{"num_hidden_layers": 8, "hidden_size": 192, "n_experts": 64, "experts_per_token": 2, "d_expert": 96, "d_shared_expert": 0, "hidden_act": "squared_reglu", "moe_layers": [0, 1, 2, 3, 4, 5, 6, 7], "router_score": "sigmoid", "normalize_top_k": true, "routed_scale": 1.41, "balance_loss": 0.000245, "balance_bias": true, "init_std_router": 0.0123, "lr_router": 0.0011, "vocab_size": 16384, "norm": "rmsnorm", "norm_eps": 1e-05, "tie_word_embeddings": false, "optimizer": "adamw", "learning_rate": 0.00112, "beta1": 0.9, "beta2": 0.99, "max_grad_norm": 2.0, "batch_tokens": [65536, 131072, 262144], "max_seq_len": 512, "train_tokens": 671000000, "max_steps": 9267, "dataset": "wikipedia_en"}
Below are experts of layer 4 (counted from 0) of a mixture-of-experts language model. Rows are named down (a neuron's output weights, with its number) and show model dimensions 96-191. Each number is 500 + 40 x the weight over its row's rms, rounded and kept within 0 to 999. Numbers have three digits each.
Before each expert's rows: a language model's description of what the expert responds to; "comes before" lists some tokens at least twice as common just after its tokens as in all text. This comes from a sample of Wikipedia text that the model never trained on. Tokens count by the router's weight.

# expert 42
Sentence-final periods. Sentence-ending periods, often joined to a word ending (s., ing., ".), and == heading markers before a new sentence or line.
comes before: "\n", " The", " He", " In", " It", " This"
down0:504543498518506527456462472510484448522487482485393527473524482513471520382496469519465437490562476465503489535493539519433515462550532489529410577477504554485418484505594427545516520474524492458512406565565547448487453505504548505492512426451497515535492551511560512520547478466496453434
down1:449484514500496478503516549513465438543471492457465513502402422525542532513500540524453462538534458539512529479493453509434532594497572517508512572551589494478520592528489539487440464503517485483516479595526459467476425533487523423424550449498503476546487572504507545538480534573525461541
down2:484516514466487477480472618475400536470513543529466455530575523489467507502460409497507425473471560455442515510493493490494529523513452517462492526472508424433442519583464553535488485561440528495485429492385565470513510502524531477533522403560512512524477443480441462459487411523554517468
down3:520460515495522521498502442418528468478515517518498381451498438527510528525432455488481483522503566453543579576456477430513457465482497516552529466500553493507440524510462501465544518570473503515505417521459540498427507534538497530533490550444467502445515512447522500499469543562535507468
down4:550494488403522479509502531514493513454496502498492507529491428486518471486504458456423460596514525510551475551465442459488573559497502520558550570534515441427560477503459509511484530467497544478560482460521509501474475529490560510569520538543475430568512530433484532503493461471479547520
down5:488505511583491462482478532499520462483457512521471561541496502613468472473478506509452466527566518482522487543503417495508449520506581485497479513540459548552518538530500489446523461436445491540517519548482529497485515508551485495524522463528500436479535522580466532497583444510489536497
down6:528513512574519496529445540493504534506512493467532498539575533497486429590510503458539564520541503531572543505455498494517475475460488513443534449504432480594519503522433506500502512441549506486515515485435467498594547516511507542506441478438498456524512485536473506529434551555526491547
down7:427545516519555468481502530535470555446548530530500489518537445460477548469529512513510489502485411544551389509510521515532481510458532491471529528485507452495524469436522518526511458467552547497492491542379520460512530498505497537451503376500505453479451559473427573478481480531487461554
down8:459537485561484484467527539490492499528551472495475456496580553512471502514547514546528500486507445498574496482507524505522501475542520486487472528456460500445475489516465520531489510473550452452465472565420502495513496531458519450484516424462522454480502472473457497474517445471479489536
down9:587512553600510478500499537573500511452511518504479494519533538471499561539487448544368525535494545561552490531538542520562472529496496468417409525488532515543506507508464511517474481444526501499509567478418476567553497514411518551501509568481564471493503481490435506494515541486545531478
down10:618483549499499502494480518528511473525501508439480497458486388474545509454462433472432567547518613510499561540473471457505503500502491511541503458572500510517542474453468524468496474489422519487497501497537483522514475486504517516548531553494504544497482513478391500497475552478547487484
down11:540535502506550462505461497473517464418597466564534464540534491552438480524531496490457526500560481559503489481450501521569524483498556505451458481475477452584525476464428504449528500506516491519499501504418477526492547460484534518433549463486479497484464532512384510480499531527422491536
down12:484467491477440515457488481437514473460465455499536519462511540494498503583533497406494423456515544505432503450519454522468472527528460453449474504542415507501496489528483522464500474502490420417446480601510505469531528490531519498495530557496499465499570481561490498400499536471430501521
down13:465509499472506492507491500497503515502503451493533537476555525454443523570523537500427492490483516474483545541504482503490481439448491527463519448527493455482469435432517491453507469458479519520496525522472507522452487507545494506454449447511473464452485462566454462506495531485499480452
down14:494488470549488505485491502518506478496463554410515550559502498537493493482472487488563477486438462447535522457485512508533576496519514483482451551563526509513458626595491553502502547465511446433557460569505422524584486453462466525502505451436502468484574518458631479504517555485490501460

# expert 50
Verbs after subjects. Verbs and auxiliaries right after a subject pronoun or noun, such as was, is, had, could, would, became.
comes before: " a", " been", " not", " be", " to", " the"
down0:491474504500517496467541510475451478498478477509563499579552494477505479462557523530478469495553577549496496448557521486512486480501569591548478491466539484452440444562525493493542477471567452494461514483532545464519507486478475548476424420473546448474496496544506582505451576557480468511
down1:461463526376516469489542438453486451483488483470519512486525496520512575519447527491501449469490538426511461515407573537489496503419506567579467508493519536499481596481472489487485482557426510484501522501525541477554490494557468498491523509479494491517561480484596512502545501528437489648
down2:491564462499490471563503494535528522513515468587529584537506439512493495460402557511500462575494508498497480439490588490507551489522458530504496526509512514466566492453469532360516542521442495465502552447485513471466542488541459476415535511515482490445550505518467519506411558561508482488
down3:509556484451507508561559547536467460475438573510534519520524485454536538578508572449445530488539555439468567517457576521528502497532503540540466529532468497583567542481488517564496516436490584502533566472527479515603553563573468489529535554524491451543520521469455489507478553501396520497
down4:496589532498548509481503467466579537485545566500552478503521441458475454528496514492458492458476538488562435494475572519412476477591539468501528546493551427475544576475476449497471494509407502414495501531428603473476491482452505469490505464473569465480508520496471474433444463531488529545
down5:523464550527437487495517516473503520485517550484568416497532489502500514490485508564528443441472501438490518532557471499484499510477472410520480498401544492474473499526564529558571501608593489449478455540527542490485576500545485553527544444424465475523485511511500458515557479437550539390
down6:440560475398470529524498508490439525503481536469506554517550439538530511525432487550461491472423589562510455563549474524475539509468462446511521473505518534556519433497539405515616509601505439472469557466508534527551529478468494556479506460485433549479490417572470538505495443525535486533
down7:507474508511491561485537538497553475466520529501533424545572619499493477444509523513578516461502549443540536538549469431460525530513537512575497485540524514532471501506487549527445511463545465536474523492515530479543535554406496475439514560574507489471470491465487522488527439479555543532
down8:536544433498465487518584478497506531477437482522524447482508535533515486475557525531518528537489472467498498575598486498510474492564516492545416440424488540456479559482427509482536470430509506508486501529457484471474440553475447559531573537500520539476475580468531533496503530494450481474
down9:511557503504530427540589461488515507442475523487511561447502519491511465442515504577527492529537496532531439515556484503533526542579491465506525513454437510502477448506487509480541504581528412445516517488466446527480506489598463554479488498459468477445463536459498477512519442538542400474
down10:472502525506507437483524534498509558521494558493458488458542551469447564489538510548549522519458430500438502446434458509463369497464512502457488467480446448497520523479529518565577567558492565519508530520567524465521485604569476420492483554508511536476493591462467514461514484464399453542
down11:524481450474478526497486430500534429491487415521447467455500571456488530483450534526561482526449630484410500512578528477493554403372453533439467481551550525492505509489527481487413513563489476471520514464520526468474496480532489506499475501551458440473499478433514510515498538431473528517
down12:528537513529459458482471521539518539535528604507500508455527449458494500482516465492490436512515527522503472502555542438528582450502541527463569470456506502513430426496513486497540506462524498487505552478425459534507536514569417509463489451573567436506486494509527530445426509543516458428
down13:494517527533490480500517458476522506476506475475483536468503521469486494456470531484527570465569479566474443499370475525489456498514452565491497520547500500480414489485462440458483467482461494505465460463559504503470514503542460508477475556471572476494509447466534521497542530572441499508
down14:491531490503519504522510444522579447506509461520479476450444483536513553494595507464558545510481545479471516518478412495471517465519438494565516514569495431554532510491493510491399484428473435511536520528495487559506569520552529546580441482528498516493497475497497467535492465479489478471

# expert 51
Capitals, codes, score ranges. Capital-letter pieces of abbreviations and country codes like HUN, FIFA, and score or year ranges like –19 in tables.
comes before: " |", ")", ";", ",", "E", "1"
down0:490484521500454391491426470394538522530506501436508518472501473506492507515451493471541487487461477476511491508507485517469544471511517486418509471508573487545526462518490542475437492535436496605535501392547465519444456521468464505503526527480454577533442472455473560535463538560517559527
down1:519546500472518536547517460519522482554529504565499499494472534556526507496519468514490500540480466495463471419516520473472541471466490475480514471483436470499456503457489470569457423538486513517508566455413500476458551509437480473550533484512482462528481567473525487571469535541415516589
down2:481543489456535493523477423457565533428494515534531522470552553426538482545491440616457530445584492471510513494491456533472449562462474475541566445454504484405589519480533455471537561498494568480503555455537442492530559481584487497433469505533418520545532475471445492471540532567454528492
down3:507524491499448440431449480530610556472513491467436423522462427478451526518544510465538509452466521542480470484508526482486533475459450489491521522547472518518440537553427501526549476450502530517558541495488456556588573538544531487477477485479467486470481491558537513451473527495509443534
down4:428507476487470497479525477546481500530481446471532420479513439443514495530483539486493494533508464561455502484510502509522594516495508531480467415517438527519483492536492422461491434497498534551559560498489555538472517446550587575520472454523538584494497550572545536506501568477507499514
down5:532493511499472513456522426491519467497536547532569452501522520473458548465511525463482469503438502426458508494531475550513442492499542459482445527486539480515538508565477506550441493551540466547514512507566465538422511455511578469543487570492454506466522445484419540523571432491457532562
down6:559489429529457486477514441481483545507429496539506430477520496532466489474469482474557504483544579475469530499459490483509481518509538532511498456470526515503486445504540445432486516496528520475529526491508556552569409492545490551533542430487441550513513455523586437413444515524443497483
down7:488459523537518534544506493529539477456550510503526475522546473463541519464497439512521562429535511520551501492531538534480518475501458428487449534433570494554531521484511471426448532561472566533509538453525498482460536554455479515506530533514549485481463449475396557548583482478459525559
down8:518516511514514529519456527506473468444560531541461534427537524501465505509527609539519459554473511573494480493574467518483478531535513516565476521480452508453507574428442483474488509454484448501520484552513546491620527488570539456453482506506482504472525418435489533518507524474560502556
down9:528525518515514443536458561504509466512566551504517417488500494491530554540508489490499481503465475504536506519462550509431530413471544531476526484481417474492514610588506500482568436484494497479433461457517463518533554577470472556468435559476523420504450510505516507457484552487470485473
down10:537518484447508472476494415491507532552466436513496513545534494546469520551439508449436536505559469555540450483473517553501562494510490522507508491531487509503442573428468467489562464482424511508460530483466433501574529462551485496491486426461449474552451492495550506496452583505512461452
down11:540415515545536459516484531453447519481471518504472419459399493535494454458405526530504591484577563482456537501507466475476510465506478492527527392392477485513517450490476493400532465466524484500474453440576486550495536524481532546437512494470488497522507500528501510411503504488490556455
down12:503446495497516455482559459534492475501484485468549523496531489583486538450476550527533471560479500505503477515447523474499551584503450508515477510453501545552498520508593524464452466521484446519448455450453562484504507574529461465512522572458472406565520514476534524468509505434478526527
down13:487516558420435493439550533487499488585508504546468505544495514496563522469503525547500507519534493491506484500520478469511482490463462438450503507500509472479516511516456538481441499533430519499506518495451509311445502465412508498465492568529455480519491492559442528533575514471510476502
down14:550497507445515486522488466543401484472531537584473529489483449509458598464495508491447545470434506519533428499518451441510397404570489479463480454494502567489512500540493501515506519482476503501488514530525447449491576508463544470499508502482506475549472420478476594509602480479520505504

# expert 25
Counts and quantities. Number words and numerals giving counts in prose and stat tables, often before years, km or %, such as two, several, four, 112.
comes before: " |", " years", "%", " km", ",000", " /"
down0:490509500465498504455533450497563452448475501471502513498491485525569431476523492477508495542558492492543426561473564521440533513480486546594508482438529565532539595500531504525517436478529517489462520464600506520487494470555467510446505450516541466434491477492567552543542455516494444404
down1:466528470449461486511491445496560500523508500527501469516513490505567428480454540457443491462563497444496454482566480541479550497516525511514570492501477547514574470539461491478501531566550543481488549532524553529534461470525614493471556476510461494421464454536462454546439485482514470481
down2:498493514512499567485518570459446508505505507505474520441437557577502465516503514580477511486575425515450504524538492549466583495494518484476483492501515518497484457512536547486474531511558517476492482523491437520487582417542494583555538420551500482533467522525482452477509519478484533448
down3:522536455514470541502447552477505496439478514476505450476469502487457550524540462531490525472519556461470516514489571423550527492463462537491462506509506496523606572476479481592481540531559497505445521491533497484517501498522537467586624522528532562437493427524460514432443558458437524525
down4:436480526457523537510532433534496513500513511524524511562497456456547533510366516528434446582515533459493589468493527518464475524505509489409480451550549505519500506465520482513467510557466529429493486519454520485524554509463533436490494493456479470579505437462502499539574535564418452467
down5:516524442463566468468501567493477506484570548508387516493478493491522560495507553510518472549483492558500529505465614476472556502481513539527430501447572544495500590545486496521534447516466530500424497489513551462499527526419491552522507504444536471412501501471498523530470490553526506528
down6:477569484490574473504464436543411528493524487545518567475514545464499504500448524486515543527492524485521517474496468489505525470424502462516557532494473525480438491527422479514468466497462563532568539532493543452483468579552447507449513500520496516471586553535492517511525523527510462503
down7:502441533475432547456437479562460540467575587554467462568492555515509468487523486503451531489544494546531536504514520428533470537487556567451480461437513414495502459551493511488461495592586554454526492511510482487496512494482515504469516511472543495544443525401513586491538463583526510495
down8:573481476519468505561572549453494503496526515415508479487445504535450518540497465545560503528604499516499487524469460498538545496556583489562551556492488557521487504503477593490520457437527425462467446440547462549472478433447501555513524507549530540580426488478532482490485562549507472457
down9:568473445445409521449540475507586511524460451496464485498462556497530491506493450471467503456521572421441537423477580505500477565541521467529435533476549475509494515482532462530468435523483444433511487502504502445485517428513524475548484437477548566506516492516493534534465548486498482416
down10:540526399495530409437459500500476517429522509538508495580510498471476530482488520532576489473470503453510492440427490476512536507499515511501476495563468514434458514440512493540599457489486559452496533457524471536533412545404547523505503454500512500485495499536474498456526391477507506525
down11:445448483503459482551611531520523495533455498402509554555546459446514512457518482492479505466453516494457514529432502481510434481553453499407448445513481493511477555493492443477459507511535538508473424474479527484515541548484532447504500551444523484454503506497536507485528487492536469532
down12:480509556472439485495497553554525440496472585451533470468449484450492548481515448505434510441553528511516528530491553480511476513539535514512514531478539493546485525541466478564512490553566553472421496452483485544463510482467539472514490456436483490531414464463456519496545488506506523506
down13:489501524500514516434558489491466564478466539518459481563530549547483488544580485533509510468497465448599512560553563445479483513473447422543500470477470539527444439544491459498485463490499498572547528503543460438505469540565500511523489493496571494455497494545526476450529459477524514558
down14:527481473483459532457524475477508511502400489549488492516416542481434411453523418511493466558481427469453523521476528494435502469535531471493445548498510588540461397456506450477441490474499521545494554475437513539526436485559477499541499472503412498481582501516535438460486471577562472488

# expert 3
Line breaks after headings. Line breaks, mostly after section headings like See also or Bibliography and after sentence-final words such as year., career., country.
comes before: "\n", "-", "The", "In", "|", "=="
down0:489483521518517515486501500540605474482514506510458493467445532491459526508561481472532484505494589533437503535438496514560529513475474456430572525513442506483494447534502517534449483472517530494506508485515428589558466451461552570535488552479439514458478501552524557511476488466532471491
down1:516571535481537522542535494516470464492444501512462554483514467537453541572488528506445541495513589516528483523480482521466502514444491451519532448602462464466468550496498535494477503461485517503478506496530477545542429527475574499520491589485491524512520588523479543461519484543485430606
down2:502550463475499468547511515496556480474510438495468441540544520495550482498569484490478513505559615439508479465469520467520543481519526526543488518552558493547466477469512548530492534503495528456463516490651491448565528512414536516511481622480450520498517509521506483477454528522451456458
down3:579527485522552522446521515490486483462467536483572526572455540540543463489474548473535441492497522556491459482537537473484590463508502478446463515448493489524486469538568470502535500500513497506529439500519477479477387496460515517456444498499567567522514465447484512422557507437408495437
down4:544552423452459544466463462522469442542540525564560481466456539460566480454489540540459519521498498532509524450383520508518578529507492526499481511437481520515529483485515486471478497474458465490443593495522508537418504506477439481452506526547520449467553547438498546426497479449466564500
down5:556484441549496538425472459485528544443481510536504478438480532415491488423511471508515481486518601463608491560451537498497498467459508494551489472495506506484506497485508408515558498550553541459448481443465476413472534509562564515476501506448544558469518408498554493477480467455536524474
down6:484513536530513487432473473460493517515495509491503475499447466508413502466458461494563543527554550449502435477497405506514482494506513557484475542534544505471536520523498508477504470492538599520518463476451475484473448543469481516486529538422448513518430543506466468522545545481488476441
down7:485520535484518491499513431479491518463508488547583428461556478513491469471502489493465571512453492496476572504497506522515527487537448481566478457475492515528460512468463512463481523519571482439549527512554503575543495507541464534417440515494441448535541540519528515424485453449513503453
down8:536475542556522449450548503539466501464437524515591527488391532511498431439490548549517486528545484461457452447466502529513481471484507576548503560530503466469508530532497479471567521517568456445521470506513464477520541440523471553481509519471497490526500455444552484509493529470506560446
down9:513579503476518522502459528560548548481449469522478522542517423558511465555529518517467573507464513568496481486533490532522522500434474459461475488517510434463546573476472477465460455463444525544557514606515499511510489458488587559500549469510499531567444543555524525487446426465503516485
down10:477519523502466508546469533539528489474470432520503498535506517484450525466580478518522539504545507535497497486475548526508474509447460470559494524509486511538517547459514528523566510470483495452443527512659512478557536540502543533476535637490498458502479523505485517548547492515530458498
down11:524575464542460478505485535408479377527456454528477442563520482583476583439439467494477484471484515541588488467448550529524434506472530525523554478517550513517499449455406502503536511504529548491536465437492467524531513554565432506504518475511489538468508539530502471448519526457512432471
down12:506545490499432516504553480489543561507454524536569476486452464472484430500449423449493463581461524490534532513415480490462498474495490420487536480502470544463526555466441481467506448540544578447475449548526454556489473489585539560559513568550472501542487423504504493496458551468585494533
down13:488515534443470480449487528537466559511516457461498499495500515533524483576499550531566508474571545481522568497551474492488500571511514470514515435531477508498487479421479529488452550458488438502452473464560478487566481501442523496522531631585517489532490483549452465472472485525496546517
down14:439430516531565540494496471468447477498508521515557455515545520511488456484533523490531491453485509514513461484438495503528418443485480513491449507437452524477522448538505477501489533522496524525477521474390533494571546492531499526462460349478477518446485461477506523472453547434372525484

# expert 15
Infobox line ends, coordinates. Line breaks closing infobox fields such as Country: India or Record lines, plus coordinate symbols like °N and ″W, and Binomial, Votes.
comes before: "-", "\n", "=", "|", "Personal", ":"
down0:571549540494462469526468525572547498484561460523479513476493478485468483454456509490496502507511473529462472493474534423547504501519486474458515520477554425560528511490455535582553519536457541489474530499521451520516397497540514409510513495429531560493494439538486429527563554591488450451
down1:522496498484528460392382537471440494493554542507408479396526504456507493491507434499515484538435542505538511477500468535478577474498514471463470469497451485516411471546528415453501516516545508573532501447543471498448447503475537584438559455554518520513483478515483562523488548445507515544
down2:536498495523540575536535518505525492471507434499501545521479483457475516515506545466524534474581593591488504521480474503485546503423537578484450502536424540537438431537590506498472523432541547496526558552586505510506479502521529470495523490526531541452475492518494498459478565514510469520
down3:457608472475483477507472430400515557497453482533534457503530468428517393491468532516503455532512467475533451490545515441479552498495528441547496460483504504551520542471496483504521549577410619518464492455475528541523485488469529543445553529471458478443491521460609503494487463509489542479
down4:469491455488459466508495567474525514531546495538600473575540494486503500550442497520522545455485447487530506529588495540528567499513515567481562471477481484454518435393440476520539571482510473459494475546485461523577483499496535451550530494490506512428468487539458488487432472494514484466
down5:492483539492526587526434383500476497487459498536499501549507506560568509426536537478521495470473485484498495502497495529477524486454539522498426520424447488560492543573447509513443579477503421472436465532490491520517498511430469494444611523544514385489426539465579527539496449515488480488
down6:479505528495491519500512536488479607525500485479518566577474509480496476467493440479463465509429483510505515492506542533526518482485531522434441476511491385496513457420521550526491523491559465497549585483492530486514444546570546504517462518511613494551494510565437475563429528429454530514
down7:532485469540444501496484529457562483520452452472482448509535517558565540561522455456521506436503503459487480485507492510518586546531509478507504489397519474513502491474485514504586447492449498505539502465471509473554551444488534475506531484460509545508493497420462552444470451607487510423
down8:537494542527537559456476514470492491505425524467537437514530540482506429496508468497535514512513554500536492433532505550511506502510458567474512485530491491538556453452515479469518492515563488482501494415499500509488459461449451568496508535463466465445536484515557465503564616467509535486
down9:452483514495515487495548536479503568503437508464560517499470542551464528536366512521472541509525435494473494531538536452492476504465479449468561488474552471455463568527526481532504505512515518532514475509457496501505496499488513466449466336571476536529493538493482464497490537477455533494
down10:411468461530564464505482449445472498510531518494535526518539515503462507498522494542450546507509521535515541518475537443533498529502510556456552445525530482468487441540582476527498469462475583496517539487490548477508512529517502488526482459587491579462537421515382525442480467454501429504
down11:466519471473481498500472550455449584522495523488455422538496527551535507466512531415473527562530547517546485567497409536496439404451553502499463471504429565511443492495398521523514477499470455481526432565514583543525512490460529480510489552460530488491495467512545523509534490544521566499
down12:487484561448484541498505473462487426466439552587514528524458418535448512610448504537582447529519516520432429494470550549515523510463517543514438570467519549470484481523555429534501536534521512477457490551600470540490454519482495394547523446550502490451520491455495460496553538487503525528
down13:478567504471504520493526440487564568545480474537498454457498557496566462530564507598476449556614478499519499478585532495470489533499535484506533475523496525483520565480531514505514503521474507489530542543486390528563479511520560507470488514407496493493494487531509462543553528469511506513
down14:515507502525512526508481528458456492453438499569487486472595608465492433445494505456467461548491441524507483498497430500444417434552466463453518528500418542618492504508498534448496488489513537516546553441462501412462490477501504414459441566472506424491403522429551583479537500461450523472

# expert 5
Possessive "of" and first names. The preposition "of" in phrases like "one of", "Legion of Honour", "edge of", plus male given names and "von"/"de" in personal names.
comes before: " the", " a", " his", " this", " its", " their"
down0:532450579561531609488449476529456495495527489521539441440537506499394545555544546457508502514516508514575542518568516530530494484446517547432493478515487453462522530506508418487547552491553524474528493550523511523502458519470545516474514383505470527524398506513530548532464495531490486516
down1:532484468476472520494465410532561613526464525453428484502493483472511483499461508517525438638525480526513523503450494515516588542552544494534481494502511420500527444493474498485508573505473494481431511506425484565470496435479537500447468481493512484491549501496558490522439486440475472493
down2:450459444513519460575421507495594448533407483523503570594483517519487472532441465477515434559491452520496519513472474480526581532533508496502494551463509433471473474547482490508467447534474465552505436492425530506489516511490523548503497498482541513537532480491540413545537558564522490469
down3:506548540502511575530505526491448510536553476577546525511554427497535515432489578492476484487548463523566528522545570593556525457465455530465546466513490496474441452502506453491525517488505498500537564543550500572525486493442483457518551535535465511464537468523497502484451500466478540428
down4:473549509490539564570470488581484514445499535471425467533504470502500486438469441474499460528487515565474520431454507498518508515542531519448470509461408512452477491479486478515480509477428424464492437485382551474478502509490473546490460481468501482462527570431556597475578486516495539522
down5:526446484498477410504506489489577496532521492488551505487501460473508522497545453582489480423506484443470510509496475496503520572523526501475506557486541540475540440485464522493461485488532448461480484502528467574426553565522459521537466492492544501493466436483468545489509479512483497602
down6:522489602470510474480553528540456511514541505422502517522490532483494557453533492534483523509402461464472568632536519547524493438528521489489441485559440466516472465467443554519449479471445406501474523491478545462507559423519477459563460442516472551467513513509497501525512530512481499470
down7:497486533544488500472526488530477530433481481467505564513439500406499442433512537493476496537511459498481502492499501454496496495472572537457441447481471493556516496462469500496484541613458504502470469579482515528532479557603530458450455549468514440456437476469480509501506544477516535490
down8:432465542514469488526472544467448562455540542495488555499480524497562513513465507456546510470482491536461502509538456478538513557472516438475398532484538457528466592458509525528485515494490483555445448497430499499519486497484471548488583399454542522504476428440491408494507469502468415483
down9:528503483522551528489456479511502478556475492465445477460577508454525485502642559489516471417514565559500469528511533518458492455522440459464412481482544481520461528440516468517492462456482546482509486462535553494512529504533542468460547452535513532493439473518471553491462485563572525507
down10:439516527463560527406500530493542497508503449498416519523512522527556517587467525469528479552494529521512502522548511442466606456509463463545526481541485491546402541546560483536524547514526547493515470409462442454546526465455475444464462464538451543488500515496470558486490493503533504413
down11:552518504499557478533469492483535525502444524504522438448459512468513543507462479520537502535431536478555512497502494463499498573468546467482451466464564560519589550473544522447535468514511512444464439543503494517493559539556471485458528613460510525552464486450541478454581510510472524509
down12:510463482482434479501448519474492487436534439503492544502464505539541546560549525480541452474430549538430487478478471518504463492493462442491534574539565447503511494546430489512500505497492473494455455486510540394474472403496506508561504415454510542500485484502521550542465561523545491474
down13:434498456558492559487446433503451486516449511564522557543477457483577563509514521474513499483489500542545497559425540530515549546416553439525494514516461519517469455466494501492508507489501512570499464463549525529524512527464455531481511522497501523472463583510548494494585442475532490562
down14:461548463449520487443450558569505467523493494410469564513483497548483510554512476568516481539453456469426587509474516460545512500574474536552507550547475466508508527531464543555452519533468425474482457455476487537527567420499494404531559445530475515433432524461509413462467547456459519551

# expert 16
Name-ending word pieces. Final pieces of surnames, place and club names, such as -son, -ton, -stein, -ville, -wood, in Walter, Werder, Carnegie, Cranshaw.
comes before: " |", ",", "'s", " and", ";", "."
down0:493563481485394533500534499529508479437481500521483553543492498524473478443474453468537505459484494557453479478444543502471450501499544529443508473497503482496571546504423549487525480531575499462547492511571536473395459522431486405482485487515488495515501517410425488475499475582497477510
down1:531518436528446524487422507396581489531498511524491447519511509537499571500509485493553498515533437507549457499481494535514492560534496452509549564536471558562498472497450530567531485498502503522506466512430461516460494529499484535525479457519523466414469489517447506462595466567547525448
down2:520454469573485514482490525507464477546485451514510516541526523486566602457544481498472508474563493461517486515483522507530440547532495504498469531411524541565487493553497499517460467549528478572484466498453502509463538524590537432538509504531579557497480480519477455444530466536542530474
down3:520549453480550480521515489515474438494496418473498440549503472524493594496478452505573491458508449482490516482543493573522490496509446489467535480481580510528435424482406540500500534453497460476487493515498497464464492481438474487531470490557495542468510506543469466544515472513463519503
down4:471488469464537553492435509447448423538520481534438519514458546474482484514510477524489547443535491410506536495485536473546549491560516531487484480572443503530491503514567556507486477457464461476526595486485521498443468481446556520593585529501416536468445530554495537537461459541464545551
down5:493485473564447434441471552489397452547562531495509555398522492448517460494481495510460500445533509513476447449543401507385516487468520439472490527482501431551570548453475486510471515522521557519537588469485549489467539540498463535521549553473525492571503476528554523569549489414542521394
down6:456535473463567480449475514471538525501424491530510463507484511486510507599533547532457519507514489423479526536520458533492510586606450481544407483538488502512503507466587455508513581395484567461505460517441434445567503428520537486466544520437475510489505614530492392527425532482467502549
down7:404559478505525493494518466542464553511481456436520422477483490544478490581487514543488478586502502495490549557480535427514498536556458573590462492484482500435495461486483486484504474400542480447503494464396497568421475424568429559507497501483470544428482474460562468489429500497500527524
down8:470560589510456548400529512447525479493558501533487506476486467578528426551453526506507485507519502539450522503444473508522572531539555602509558490483466483506489508490488545581433557487485462509516480482477528503444467479550510508561496527451473591453534475581479466461457532478566547424
down9:436520484460537474464478537510463475508511538500504486483556495549529410522492465500517467459487491507550507519464523473469508565503520561495472491536387487505416471474499532535611499439457520535561566478520531523486459503544432545430518497483471503502591482442553483563484510482465513506
down10:479450520553470502541533566473497495465540523462512515470568461469520466507535503506501550437499514395464539540546506416511498466441528500489498562523526438488506491531509522503513513503447468528472551483520459538433467529483591559532494468543429524502475497425496505509504516466482516473
down11:491509505479552476514475516542471474559496476460499575540467457518444402516537574476482485460460566496508469452465496441444591499504533550474511437544484520476490544482440432531484517451519501536558480526447544516527521515535489420525495490489466549489510515493507560472465510551495494492
down12:386465451488478474449432581501474455525490470535521530489474489513506429472553499499489541486473528477554448493468468487436543509543508468471577544539454469460554518455543527503495491465511525557626507514505527529511426486489532472488564483484505579483610577489567531568462519544500554457
down13:573505512500515452438505581535500416554489499455486521478547478396538522514468398429515469483508517529517556385548496558531460451507486470454533478529510465488572452466498483507530460523513527542473457493519472437493511483449503522515517559498525548535495499457426571508515541467564565474
down14:497520475498472516521492481487574493465526468446513520539476516538574516524431560517518503517472511595490509543424570522532469511469502473493501501443451519568482511483544474486431493544470457509530460447520465551490469482523518429483533503468482489483492490494450527511549545439468451472